Experts of a small language model.
Experts: 64 experts in each of 14 layers, 32 squared ReLU neurons an expert, a sigmoid router, a shared expert of 64 neurons.
Below are experts of layer 6 (counted from 0) of a mixture-of-experts language model. Rows are named router (the router's row for the expert), up (a neuron's input weights, with its number), down (a neuron's output weights, with its number) and show model dimensions 48-95. Each number is 128 + 32 x the weight over its row's rms, rounded and kept within 0 to 255. Numbers have three digits each.
After each expert's rows: "comes before" lists some tokens at least twice as common just after its tokens as in all text; "gets" lists some tokens that make up at least twice as much of what it gets as of all text. This comes from a sample of Wikipedia text that the model never trained on. Tokens count by the router's weight.

# expert 47
router:071093153105088200097115199096121133121131199108130159122082118128155107109159100154193120179125123142157122112115145143093160072137075117150175
up0:073154204133101127165138117112107134071151191121122131052102162110109139073133156100110113159176101101152173134145134095164175103118195108100169
down0:173102112112109082114089125137175096166146094107085181205155139141125117166126091086102126142111109133100102108119150147160108156076074182133035
up1:138083129122067120120098165145184105099165123096131086073138172140132104110133138096121157210120151141159108096095106177119105133067112158086152
down1:118127137110098111120156144124116090154148156129130174100106088085121176068131172131121124084169095041074140078136150088093132169114145172147113
up2:116151110151132094054106159149090128167101163138147108125131103140184090083153115089143121171103140142193115135117171062119112119123123148134141
down2:136131218125127086179121190092153166117123178109079143104123097165124155179133125091115108145163121122132107168072145099112087105146160067091133
up3:119074141100131155081172160084123124167105139083167156114148153168127118190163146114176101128146111124182155092199163127072147139125115083124131
down3:099131031195134141157113184140196178095174165149168183103084089151138104076097111179127170173156137108087123130128120185167177133143132131145170
up4:084046186143144143144134196092074078132123138104125183088153135154106093129169091130138137120089154162140173131124124150067188145140096145093149
down4:123132174169163109156146104136142113050109095057122152097147150111121171141147074073112122141102094128119121145145206111124173059113185113162181
up5:099151160121112210113089099149093216090120100114135162135105131161146116123135110157172159119144090140130104157099091150107107062145104181110163
down5:139141099130207144132159101156126059178149153163193130076110099159099079083176134162102131118101154051070171135159125076152117151125181124125085
up6:097116164127142090101156157148159080141139159137133123141167113182140187115159086106158116155101106109147166106129099167109140086121119117239159
down6:054116120121142066135089123145140145112140097147108154123148118121122113104130105128137093123139160168172105144122167134158103153143127069117085
up7:113099152095097172114152152132170147065128113089121137088108121121134140114122135114108112166110140143137137148129202164115092134115125179144184
down7:100131165142172125119217157106107144148136136105128103063145133098158117186130142161166124143131102126126110129151151117147198101177146127155194
up8:075165089048100122122094133129115145123173127105131111126083125166064116128095133136138144166075183185143146153111141076178126135141118112120148
down8:107094159158139084141113148133120185101135125047093151199127080105164132154112136070096098076127088097126100126133133134098158097076131171087105
up9:090193107098096154073112124111163160135116134123117118098106128185127093119137076112149116126084159142104116126102111161093149084166121111112125
down9:123128152175118059117134098139059113127145154127090191133187071123094186082135135111085157096140147082128106153090086056121129088078173123103152
up10:124129098128116166191130135155133143075110166165123173123088088083128095129147073117199147111148158140167122146108116108139166093078088094140102
down10:175091076152148136159092088071131137124155155154106103113176174097090094193067106118176131208124174176120107112121118138181167121138098144117104
up11:121088146149130146062129134132150182181180205138177137068149182140061148187107118154168140113128155204183152142124136153180119102158145101137104
down11:094091070128099183161153137141123111099180104094169096188089159189118152108126131146156135159103183144111167136141119122197130141095141126112135
up12:126145119097143191155164096182113195164129094093104076069151185142088139141139169159153100137134158124134149189153094128132146076112107089177175
down12:088156099152229115138136157088156147129181183126113118150132077092136082098068134102130168172099094112231141135093080104107120153134117157156161
up13:128098130123112180138110153152173190164117095129118085147101144056100119135112137139116074154085138128154182148167145166122114149150122087177113
down13:173146075133104140106094148171124134121156123169194125114117117173116117130165066086150127143152167109097196095146133176121071129146107117130114
up14:081175124116210117065147046141117116146111225137122162121107150129096132144166077182112159127189083137154153159123159133124135102128091106170216
down14:143064125155188134141190119134154095117141091076183109138092156101137113111242075114171091149142095145123169144140161132126150109091080094165090
comes before: " of", ",", ".", " and", ":", " in"
gets: "ation", "a", "es", "ia", "ic", "ary"

# expert 36
router:132099091129177175082143117141081082136118105105104097126155185106140116158118092168170094125107156161143167137076109136144132134041057132104139
up0:190098161137145177146078156169130077108068124112111108154162118108179103095195133153203133177147159134133142126103116123143160156103064179086152
down0:082103128157125157132145128149111130139175081142173150053101132147087058141160162083108143177124120071138141124158122105162158116129161119176170
up1:139112116131174180158091099170058154129117063117116201066151160075171172153089115186216107086066141189129117131131088123125116110118095139108084
down1:111134136178101177178123133153130181123110126169081082155160095118161095097152118109164139198121141121125171080108106155148169184153082215122188
up2:093105126113172096121142161145076159176142137111047145132162130122169116172163161163125112139119171166153144164159108156154147109133039074125121
down2:147152101106138150125108112148060156076114070147132174077153071143135114143150093056087121146124149170221122088117156166176119076090130133163116
up3:154086119117147115160161135057099119181129161125093129096120144075087165170201094160147175163142164153186170147144113140146188117119134177131126
down3:072146078155182179209151093087174164110180101162125073195165158099136153100042104123104104120072180146158114123137128124142115106135143131133093
up4:102112108160196146100130086141141120130140183133091126090108144107112177133103124170172094103156161144158069148074111122138118119069091083151162
down4:133122153126145190077109155132193090146143102138190094131172109160128091090077135140118207150102068116149119099120132194144163127100042152143142
up5:104176104132076180118145087152144063141195183124150114185084159092136088162113099178149088155119169102143130125086212143150183147076106131175169
down5:157110202182106063127141121094125132052146173155095118128138117123106128133096137107112094156127125138175147086115080196121093094153180134096162
up6:107101145169162104128200142200103104136090151166100140114135169116119121160186131139145178138129107142122142149125078123131131122113083142132171
down6:112186169171107147160123162079156164088071141120099111150122163059133131160078140138170120146183115110118096162151113099192179128134168092143149
up7:137124134132193111145065155168095112160123166154118146119100167174197128112122093114169142167134196177095111159047124093118198121125099140150155
down7:179095107144056137130163125101139142097129128156116136113072167084103124140114179132120185099115093181134169150156084136123186145048161153108115
up8:130133105073169147108130124098104107122145136091095105082160213113129085122198163120168168081058147156111170130144149123064197185098143144118130
down8:230131114161123122086083136172164082118129135096142156167132211169118082158087134103079118124095107105147144105096118146109045125120139130134113
up9:138147161177113089139058125119111090195110095127147073073119176102131088139113094186171097154113130158168114115143104140156122101164074208126089
down9:150167167151173148156161144149115152075145150190112116141085149166183120107093138146101139102108108129153152095122105202045046158150159104109135
up10:136119140130147179143179165148138120107112115099091139145095179128075131110066105068166175155091153166178116139157157136141078123135083125105154
down10:126126166134095097064103122141140195108112109068146149185104148080081118104079127093146112140072150136101131180155088046196106136132158113135153
up11:167148109134135134145128169136144166106144183089118152128156194158166138140101114107142138123138164106137151217163154216111149121144083108143129
down11:170107139173123097135108142094076084134156123150121089133174120094145114072137113178122120073134125141063111094126085085075059143127127190088137
up12:141079091133161151153143194152155141147161104154103122120158112151089169113149136137153120070094136142168130108086139069124146164150124138154154
down12:135149129100154190129182203096134145110079220139111140107126072139100122103169106134131157169117138118122070187191170125151120137122183108141112
up13:120069143112161147113107098120097114128106126128111100130124177101196092172071097133081109143142065164163182164047093132105095118148103100125162
down13:091103108124119165079105157090092165128141099102177154086151141146104185124157154181183137120132188140163077144127129117150145173181121140126115
up14:153102127127167168091142143189164159092137075095062106127109166076120124110133202120097112156099185143171108180115117073148107138115096128175186
down14:172101091136164083170110123143178131113135093094143161177116185104188104145093121130062179125158132134104125068131196168132102142115096114111090
comes before: "s", "er", "ing", "ed", "e", "en"
gets: "ad", "g", "k", "d", "ild", "ard"

# expert 22
router:141115098171115122150153138177091125126139137127134141164112106154125177056197132103154106149092137166105154113086106112122154054158098164117136
up0:121141111164116134116129097146191150129131114106106133156114160182106156079158196088136165145156149143083102152139130183124127094113126108070137
down0:143093102141176072135117143157102142160126144104117179167162056179124132154169104112095089145192097157111141115124137096226141133157151130105113
up1:105111102149201055174150201148140159117077128163173172133126148136163147129147096146196090092166094164143127104110100129128119095129078095172139
down1:149120127196138127136098114170159133137144166135126155106092133147123142182162158133143158190067120123122142096114109078132146090042140093122155
up2:150133086107113204081146167110150173157079175146160178138214094116187120137148122101125123172103110100125161164120122173101124095124136115122072
down2:141131157129070165114176081140125104129120116054117162149153105149119142095185101110153086153164157124137081120145145107117130123101152129101134
up3:140098120168162109123142107140121166146100123166103132120112067110144103094163108113134131137069196153096161117086183088174128116102168131145157
down3:158068137164144115139157122104040062137103098139111141072121038151138099114107131166119113116119158108134129100093172083103165172173122141147143
up4:087106209062100125157166147108084136149145138179090113106070176139123159097124111163096154095094102091087116139123148150147101092124175129099141
down4:092090080099141112127146170120086083127092131093127049195152176121131133088157183166132173136148175099114151160152144131165200153112103136111102
up5:116124084117087124070164143206119132100172155091059111144110094114142173120131106109122068153084139146112115098171166151105150125199155143095140
down5:141154178104137118110100086081192095186137174168103143140148107096108132149125104118132155173159120096152184118100110099183162129198119058187126
up6:150208118164136161094145149114125098126151090188174144101160118139174184019079114127105119139159106137144110095144114184096141147137128133084178
down6:097077141114097118171136174151100189095113123116122082168101183138125107183163107181126154092135147148149069134106157126110139153115076124159128
up7:102173114162168127128119089168140117164143137113121119128166126131119163108202123168143085167128123094128201107128118139188164102152117139187166
down7:153146134082143176140126163137161118188166147123151070156084160118143054135143073108113143061130114139086143110123136165138121145122121145128084
up8:115109132128147121113171113163131147067121118108088129085132130112155108110135134107200155126134111119092099136086084100074177096197120139121124
down8:070075132062117133093106153123157093083144109112115130137094150079080110185068132200132119060153087160107113141188156113152128105170127073147215
up9:208115156148090126097115191104122187132090144177154109117092086153136125123159114142130104180148110174091161103171132100101136088147133172074143
down9:110114105159138130092112120123154146094188089119157121083159208105037186126126146129114099085133129109161092162135091089147100144079133115134116
up10:163126113154095144115183114091093137178147091150124198162125140103132127133125112157158131110151127108171210126150141105163133095210071121120075
down10:110105075117107183171149147141125205118208092120137104160135121159145096146102095096093178177128117136119130121136136157156172146055093139147075
up11:121144068219098133132157159166170097102161136112114092069159087152165139101111136082155144095115152169152139127107071178114129091129089104134133
down11:137114168164131068108159117090169089106118102125069112110175121158104171135122170125171104054211150100129106141121096149088115121102177113099106
up12:181130160162108143137158150135152147104172138152143136165223102108110144152163188136117066149176166127158127103133102074085172087101072146079146
down12:110114176152163169185167130125129078141143125173102118082124116117139096095149128146150158184123092148086110098117156123165119138156163070117157
up13:170096130089079162118112173171121111099110120114104136137113149117140164067135118164108128125091176172175174138106081143167169147168101090202117
down13:160117107106128160105097093119184148146111064123154108156129116114073181123171054167151075113134126147147124107131127096098146141172194141103168
up14:120078152094192111114148215077188095189106077138089094117115112152120177134148139168168153159120120159187150123094177111159147144079111153080148
down14:092093125164146117184094100161044103122150132092074179103161118177164120147123073116099151092157077171083128148113140089135080111109120162110139
comes before: " the", " a", "ton", " his", " to", " of"
gets: "ing", " of", " in", " from", " on", "ate"

# expert 54
router:117147141140090147090160150113082161139168127161115161170152146130120150126168117164134120088142167144111114112202103096130082087095044091120137
up0:176133153152121114126120223076112154108173132152105115141158171152140175161156090187094131148134084102166129123194071110118127141129091088107157
down0:097096088137180185126152114116106162145119081169178098126063169146135144120080125167108127174154120107072100125188115170134171170127114101137129
up1:112165122089181134165074153162143137146205219148142167155219134118137107114103122142156120093126191176097110096124168175126096078146094095062111
down1:137183135067097112098136111137071168099127112131164160156052083144147115159117170196085131125165073146155138129094108123183144147159143136106157
up2:086121114154159116137097069034091178104152152150129124109219155108143176154120101162143157101106132096159148135130124154106138104198114132168136
down2:131123111127099088142112147100123060123095125131134170160083197125136119159179151138148113112103166163153134105181164102128087156113140121075188
up3:131146089108102098160103158134128150106116112127137161177158119117162148128161111163167161104186127144133142086197123111201133059159129138178181
down3:145119114110138177072102079110108161109178107172165215081174117155108088160169089115112068147133159112187163146094126150125161136162169098140106
up4:086076138128128156097143142147122120135158138113101144153138188186099149144186117072129161174131108145148140138098127176114165092143080158111182
down4:113124154147125149098172147085135142095105120134089147099120106088102115108136168188141164084122109108093081108146144153176174132170130131143141
up5:148150207147048167141117148091053140144148138167149165132101173126171098175132124146132156131130178160046109154161102119155106135158101088111159
down5:114164107166132066077190127156090146128150116119138180115143098132066098124099101109048112142134150121136103159113083068148117114097165116153121
up6:100158149061057142155119142124089213171111126148116079114112097148198112186111149113120077114136103159074144141173109153222080096118173112122136
down6:087052069137146086112105186148128120107105120101129093164158120138098158145125114132196099115117086162121084075087119180123148097130065132128090
up7:152145063168056119103122120113139175129120139207164145151120194134109109166173063152146146118123133129164083173165130153161149149131109086141162
down7:130064163140172114138122115138104114110166110108107095162122092137192150109114146138175128134148128139182150096143113142140122150107060151066137
up8:126103109142123137093086181099165117183130099166162106102152133150105110103118208104110124095135137189141186088165095122151117138070047072161117
down8:056113177151119141057098079101133091126132157093118187098185145188074143096164140157133154093155172146163123160092106074156128127107140087152104
up9:114095101031132147150132128133131183113147172160110149143149185064120124156167179177104121072121122118113121127105057156102113126168134107098176
down9:109136146103142083155119139067085091091120092121174065090136144151129187137106086096126105206160102155150123100126124059146209096179148163172106
up10:142126133075135128113080203084117148158073171142130136076142138137153111139145102117137136082116103163086084119144098141137087150088102105096185
down10:107101092147126145174142194180108109112068161144101082152132156067115080096159141121116109181134150112071127144062209094151111140155119103177100
up11:182117105142108159122114165130132164181161130109128115176124176130067221159060179087126158178134197131129126130118141165144106108154088161126116
down11:104082151153167132113076165177113169056116144138132090179078198115114121176131117143110141135137101106124146092122146144133115167123116133154142
up12:142161111140129148106113126141161247157101137111152111131036129125128187105157083132127122166137141205113093131127140147124139132094067140153120
down12:167110073093110207173167229126148115144058143109131116098152163106112082124143123142166139103153127100074119157125154154119194152131161149181127
up13:082163119204087133098104102143117110078121118124068184117115140145136166124105133188105109136095170136102107148157130125101130132135147088099129
down13:184117083123118166124148121154126111194081131156095142111145168191119139186172045152149153137137124101148134115103146087119081159150127109140111
up14:138156123102104135089158106104069111194195158150107121179085113122153099127132130192187089099188168165137125165171147099122074089140134127139153
down14:067143196143117072136140123152156133124095163062095128145098113081117158059149130185090109126170142091178141194123131116122117128139157124106121
comes before: " of", ",", "ly", " to", ":", " in"
gets: "ic", "ent", "ical", "er", "or", "ation"

# expert 11
router:093169133115151142138113171149103170099193093152125047137136131133171152132148122125162125105132085125150126114125087114060124103092091146104138
up0:096123130050168098153131194157153163109083135146187151112133169138171152145164184139115135051050084149131128156144152117110131091117158090086119
down0:155165114094098158124172140148064178107071120124112151139115145133147091096136120163124122157146151070073141160153141122167166122112143120154133
up1:179139115119166183156081146127097109114176190129100082187163108144142159140110131149091142126098074119076188152178122191126203129130146169080174
down1:134109075144148110187137101185163157072164064118124145057119137047150125134140113211155158120156142119169060093108132168073122154128139161124081
up2:092196095098068105162168161092063161086135163135157107109169116142143207161167122124130186116127088123128069177085111109089134104119120116142129
down2:138095156151108085117105122188131102118138188092087128138106173104104191138164169090108126067163107090143152120169133095191097128094210094123132
up3:127144072134115186074116143148110172140152106172128090149167153112070156092173198172084148168135165152140088179137142129118166102072121161046104
down3:150137156175131119084122123083166098175111112143202102097090159179104083079163115155145129119147149172094169170094122136097098164128134112153158
up4:113183100142148152162139102163128143082134132115112162131164155182089157125123149106127175107104126071145148095110160127109105177111115104136203
down4:165141146149110088125074128070175093242133119145181138150095109181121125071103182106110120145137084085110179133176095146122172089105111140117143
up5:085182173113107153130204137152160071146164151157160148125073167123132140140136120130174135147164088142135070103166164162091118074136131100133129
down5:110214164127137186160124119083155166116081147095129125066148073129093121181121117116136085145110143135120157130141048154139137136144181120076158
up6:146106114144103164116087131144114173163168089173140089178095038094126106095157185143099136190161183096090119139148152093129111118071133183131128
down6:080118144123077147187111134100158182102178091114125139160067129126109101102120155127070107088084095124143147070146156176055115144136172091092142
up7:135103126113113105057174141120110156115195139135112139117081176114165170182175172132119122133095158159091092111034121162075170120137161133113098
down7:089102113103148103072124109130105154100161054088086077151139128176121118139090165101094109177139107114126166141154123164161108100131075097141129
up8:186059138124123158172091139128100132128152142171102104146131097177147133160157151095137137079064084139159182157172181149092097172170133138162121
down8:121114137148082139097092143123162111159126124097120129156215088159165169138142150140162134117143092164095143128110156095171102119154134115169122
up9:096140175143167141153080137150176200133153104147142101102114144148141199141153056158126118117172142168179103196138155102133114103155132128130132
down9:162125124124138122086165180128135058121107144096143153104139076121114045076200118083152119123131125106159104163096112131129115085091085143077151
up10:148191090070164175140125136110145138131162096134106086104083127150180162119137127122154129062098048169155114198079124101083136129116060160095129
down10:121144193141164145134113149153131096167110133138125123114110177100135133045132123158163134129135117174175140109114153088109091173124099103105182
up11:129122115147136143155143174174133139111110153196100097096120156101102095139154150159170190162140139137189167083090141079113104155161134144153105
down11:153092149117072178104106162088157146101164153093103121092094120127089152175033132173175124100177110153120068163144070136138165104170128138090176
up12:082103120064142144122122143183152103102156162121146090169104177140099163099123151144133107138129126150138149156130075139128163140051124152046131
down12:067115116163138151099105056150081084196116113162150125150161142102141091095066143164126151147094133129130168102161107146136115175117074155142117
up13:087128113122212160160131153112114162145066118151130101123149111095122163116127137117160029114127092134105149073168086124111179099109068126151135
down13:107131129160123114112091175132131127135139098166196126124139120195129135107091170126174180093023092035143156101124141139115114144133163116146137
up14:190144129119068125079129149107147102135096125164105084110126119119151133100103145163176099070121154119127113134089102104135116126142198114133101
down14:197154062186155171135112112078141125208128122163123124187142149175153160129116131150084135105083142184107161114092105098085156114119174172117182
comes before: ",", " |", " (", " and", "'", " of"
gets: "er", "e", "on", "i", "o", "or"

# expert 10
router:155134103139064108124120154170083107098157138149133137160165115127111219061128142153119111107136114134151165160147097096116101049141123189134145
up0:102118099146129181143122129125125033120166096148095139126192116134149153123142173107119128138159133088133223169162127131131130130112096094116160
down0:128112181116097172069174090157161118150079126133141167127118064145070207124094185148157120128068112134132088097144105168126108093141177110153164
up1:106102170144096120102216140134118152084152103187076114147122073149151154140117096145134108178152143174108119135143152140070179095215079156098126
down1:144154129161115070090110126144145108129139081169158165162098148138087087126128075140134140119146122097109142123088036171115082100108091148136114
up2:122176142114174116107161128198126119097147157120155151173093089172152153162171101092124155153102114134183127169161128097122156140124094167085197
down2:129142139139104117163076177089185197138087204125118101120192138145100114116103106137139089151130106153160111118186177177171114156146094130172126
up3:109144131100070120117093103121100135162198101169154127080183124082123142103124181173141115081124154137034154176167109134140100145123106149134141
down3:173115114135140166179159072181157114133125175146072146147125127142108127056138072132111106107125129121083108151128164168132123119125123087139097
up4:091123178119149158111110136169128136128138191116117158156125084102155061184096110135171124082163116126122129090125100128108069143106170174140122
down4:192139103151146102217109109084131142132142163158178104179175077115084136122119086130174100151075099164140144108162158149113079152173142101092173
up5:206134224081099082105111116098093143115128179165131103169165147155118171144127079087161126148116123174085122120088163165115148124127187121141149
down5:140112151157103113163165119141105123140157092096116171160112115167162130196099125140146139113103155135085093112125182110072097111083161151109127
up6:080091159134116158133104171122133112145117148178128132114147093108100169150031100159106088132146095098103086113171117117089128153120134187083117
down6:161170128059118185114087112106119107125133076076132099154079170157123174128131131156179129117120135196132154094146176081139211171130129111175150
up7:168141086125080070166125183082126141080129161195144141119155118164124186144125124172109135114169103130085194038141089117173137144152084065112198
down7:093145178149126104132126154114141125095151149079098108158117100135119136158152044160198131155115108151111081196113092139071082148126107068118080
up8:117094150156145130145181170134072152164144123198131203109162073095075183103095144102145087114096091179144128148141139132126130156134183120175144
down8:151138116112126089172118113145099073111157113107162106113104143141152110112174139163095127203181119085150165084090114148150139116115079095127106
up9:146101122067063148091115118091148137092200115149132168110154130132201150155186106124113110142131204099163049145133141115114119120166126122194160
down9:119130143138134094101111146092155074124125132128070182156136163114120106096132099064124121145163206127087158109104166143141120092136133168114179
up10:167151156164092135169172090130112080132162175117084113123068181163133156157154167182144210135090102105139112085091152139158096112142142166146100
down10:120131117072070078087111093087151156128146174181159167074147103169136091082134160202110093157170076111201166165148116113156166105087162119147115
up11:190085141156125138123195194200076108158115133158122085138122101095180122165110158097125073149152091148122155100083153122110185088144143163149151
down11:169160118190107154167101129167090165160121069131099167140130127113135117157171075144077165065087163148160096184136126154149114110097119124058102
up12:129126117155071134103123148148121158136115101085152118145101184075168089116107186114100130124035138117144132115164052189123078170137101175198101
down12:153178074097087111129073181134148159134128137169128141134128136142102132112083151132152129172122121086140151148115083107145153083143159144125130
up13:141150106177128101162144146160133066170192067158146102153168124154170108118137158127160081161141170128162143082152150117101089082105111119075093
down13:143063101141133096166146058162125116126165107119179140120145149102076162134180147085144168110147099103135177145147136148119120165088107106140137
up14:096119156111084129116154112125103094083140179125077082142142122110112127065150091113102111153129166118178078181207134094108103083094123123147147
down14:115092174071125102120070149139120085095083118057118123152092157168145172162204146149081126104167164094119117151104085131167093150174171138118119
comes before: " the", " a", " ", " his", " an", " M"
gets: " of", " in", " to", " for", " on", " with"

# expert 21
router:134142108143137143079187137158116117162100107115083101149122159190157118097141180147110084145114184208169123082066137139108135116100137145200122
up0:080171086162094102145125169137127083119105103143105129117127158110163162140138190121113111152141142120094165150123129147129175170130159170085056
down0:161116160108091112142121162108107117093097179124089102080121119135151151122147117117095087180161064091168132099128155124145126151092071103133119
up1:161173085113121047120182115117140149165128111120150136121136180173120115101163147118108109122152125114168161153135146169116103141142177150141141
down1:157119135116108105097114130107076089124099108144112109126107111111123142071186104135099136110146187111143174096088171141105092087119155144125108
up2:190127153092164107128146128132175189183102101201144125088122150127200126109113147134121049115107126187114103132084106065126091118071131095119136
down2:141110117111142121092140163125153114127165133125103119129185145169133145185080125089154119118110090094120122043163174186130088105124122169104097
up3:109214112139066133060136109161132162181158143141094120139134104098067128117114117161116090148112178161089121111120111086136131148157155125132112
down3:169173115141118140062126099056198154210145106175052119133124112116086137158131103135087089127139131132168149122120075079176143092091093139176138
up4:155122131118140156097123108154078135165115108150147154182135135196141166156131165104099131101133162153119116094144160185084088105145151155118082
down4:119147150086093162103111156143133104153075161110146089140093166131117110143114146135080134089175172150135108113140096079109136159206127143128102
up5:164106140148157115099101112128089178129179216152069116189114171168116101103131146150126145134171170152162114155083154147115123169101164149142149
down5:163164107095120115132130139108120093160126116138151146165051141156117155066079155160142173138145169160119103202085117118100117125157160143141181
up6:112122073102140193100149072117105045159076144111137098162132094168114146116123129130163101097123177145094147100089170172069072145154144030176126
down6:191172140080116137106119136128157136161105111100135168122125071156143132122164127141122117151123051184126073133097150132118158164157157091139095
up7:105122072117137134097153184149151145209119082093087144137159127162140088143093181102164096139176154142158152155086154066073111133106127130184091
down7:180151119146101141067117178142157163168124139195077165083110172135127111130111099137120139073098114117082082124153096121166104120180093088189095
up8:155125134101159063081145087124167188133120080101146137118181104110094115132083130095100092150098122090205150172132119114082154094127175119140167
down8:158131102144083154166166111140156157148101101136092070099085087137125138142071160147148091156109173142191118112135138126065157138124122130116135
up9:070104140172149091142131133151130151130088076107165068065124127082132124087155174097138151082137169151098166107122102111161118157084128170168110
down9:086134194177137119145129075115134189077049103079094119127012132136097066127075139106133143116095155118128145124126188118148117151103139171172110
up10:157131174222186170162094154132126125110106107141085178142119143137136161119087140068130144142082183159192161139110142106146189147073125098139099
down10:113134153173149123112114099127071061116090167084194160184136167097144105137147181132117050168143076131078162118132119153192138105063141116129175
up11:089141072158186143102116178177145099116156108162146145148133074144084149096129083156137149120138149131137113120145177074124193136132144151099172
down11:126137140179117125128128107076134142132118141161150115100104108171114120085100109164062136144113183141157202099175191083123124156112170113143145
up12:106191119149119154099126138173116127127048163121076145124158095168123115170134202120141177149102153162126126124156115204128081113119106159139139
down12:112165123144138131082111119164170104186121156091154150106148163174127104163123118087094120131104128197153085109142132086168165111088161144063118
up13:105155142141132168109123129128164100157147118151180148091133172170116161093144149116152160171114173203144121073122174158094198092098124121118076
down13:135078045091103138080166191147140144138150123185108099080104100134128183110153177151129107073100137150172144151172125138073113161116142169124119
up14:092176121139123112084131121157162149098121174090087130121064146178143158143189162145111104156154135130108090106098168090097087093150103144169120
down14:114137155124134096090136108070159145096132152093078184119128146099150122161121108044127126088101123121114069178144103063129119166116122126104117
comes before: "ed", "ing", "e", "es", "ion", "er"
gets: "v", "l", "k", "w", "p", "erv"

# expert 7
router:099135086171113113138107155185104169099114155176140129166166115186121179118147154138113106126138144129152128162156061116121117014129100167112191
up0:102183093208055161188092153148151171135127117115162079161126118105144128162121105090112136140074170156136090091145078136135171163159102155127134
down0:151142117140132169147157128137083146120132143137137167141148082160062150189103180110048043130144122117147121132123152122168146130086152114089095
up1:122142120131140157168097166136108117136074105134140039173086123114100150098157149194150077089140175125181098085118117094160076119163085071169114
down1:164087121123126189144126124042143174095172088114130131121108158115142141146144155130162098126162137101101103070132093115088174142141184128121160
up2:193132157113174139187102088173099224142116138137148124145095178148109155214102154147123131131111122135132155122106093164124139200150130083132177
down2:130197149097107124109089156146183120176093080179134170103169090143120107125125170115189182150196102140164140107104128095200186140072139125102137
up3:137180116189159132135147107177111131145062150114092085118082116151125153132076117158115135151148120131149174153121128191084159129102070136089138
down3:172129131114116096133117138062145091114129140071181171131193142138099141092119107155058119112191119105127105093201083119179105102177145161129125
up4:067083087141114152168134133204130160137153152153120097108154061098115181169153123186180126153154169158140098126112095085121058106149133107135170
down4:096096089155185158165128124101137127178151125063111080163110133137087121134049155173090131117120152159099134161103172116114177100200078140135132
up5:099124143120145183080131210186118163097119137140199122141151169182158161113129155109081161102202106126125113162143106076075143079165146095081156
down5:169137149133090094151102123124143168151133162128098113153178116186169093123165184127109099154069104157178139094178162145220125163127074160151098
up6:159144194178103135149170151163140154053156119123114136125161128136083147142154115137104099155140099117085166118128111138148171108146123157089131
down6:102147153132081160125091122152149109128114146074198103130104143169118103080124103125220148128123114166178144160198143145137122148159085122104121
up7:082139162152108149172119140171105130099139150102101130157177145166105172126139147204133185149110123135079105111105124117204160148108101164167102
down7:143134126116091111127141133134107157122186166157112198100098114109073125119114178103131073086096145109087135114121109211081073080077159095163157
up8:081089145128103144072106129109099102203152155160158142202142144107042125118103148177157101179147173114177130150161122132118121120135150146077136
down8:191137124162124099165132146181141138086069125115160144098075123105113127080135076130119114100172134074148162136118095181145103133170138173067142
up9:162143096118160152170094114096133113184156091181155124129119146129144198081138118125109127090170144150147140194114157147153078086128109147119180
down9:080117136186144074140162102196070070073103148062117112125113154130125111178134147101147157142129146048160112154108101163148101120141147112068115
up10:102081069135097132142117117177102135088174150115100114217178118188096126140059147111183128138087145111167120153113173078123112104147149102087153
down10:156158176089173192101163104159114131084111163168132091113105121130134118081149111104107084136069143180127154092169177141163118158084100138126139
up11:109140143150133172175166144146172133114140208225057076154142095109159113127139143154061117067160093144138141104162116141150087128151117126111151
down11:143164177075129107110119167190183193145121086097175119120115092105147111124126131077145162143080134148122147062128135143073131104146119130166092
up12:142081079163137083089125118129164155136173159155111141106091112176163148094137083100131108135176107199185177141130131153216165114184133139175159
down12:144139164181155103097145113139128157094106083089133145109146131085102080106121199137114141115071131156144128174142122158037135142134106146113095
up13:099092189157186067163091125118182178167167157117115088156097131173109124145126106127159129167142124207122140145088102146094112083107119161138134
down13:140176138144139146125135110104138136098144119188119096086140108167122189107100154127180122102142121162091114086128165121115176122125185105119075
up14:094122129089135099122122140125095140090121163113174176183150134110183138172139126118148140124163169147161128117112172147086191061111119121142164
down14:091097077175128171132186132117146121089153127167118120093183129163120150092124105109178115181134118107032128142114146161143123062101179167164167
comes before: " the", " a", " his", " an", " he", " s"
gets: " of", ",", " in", " to", " for", " by"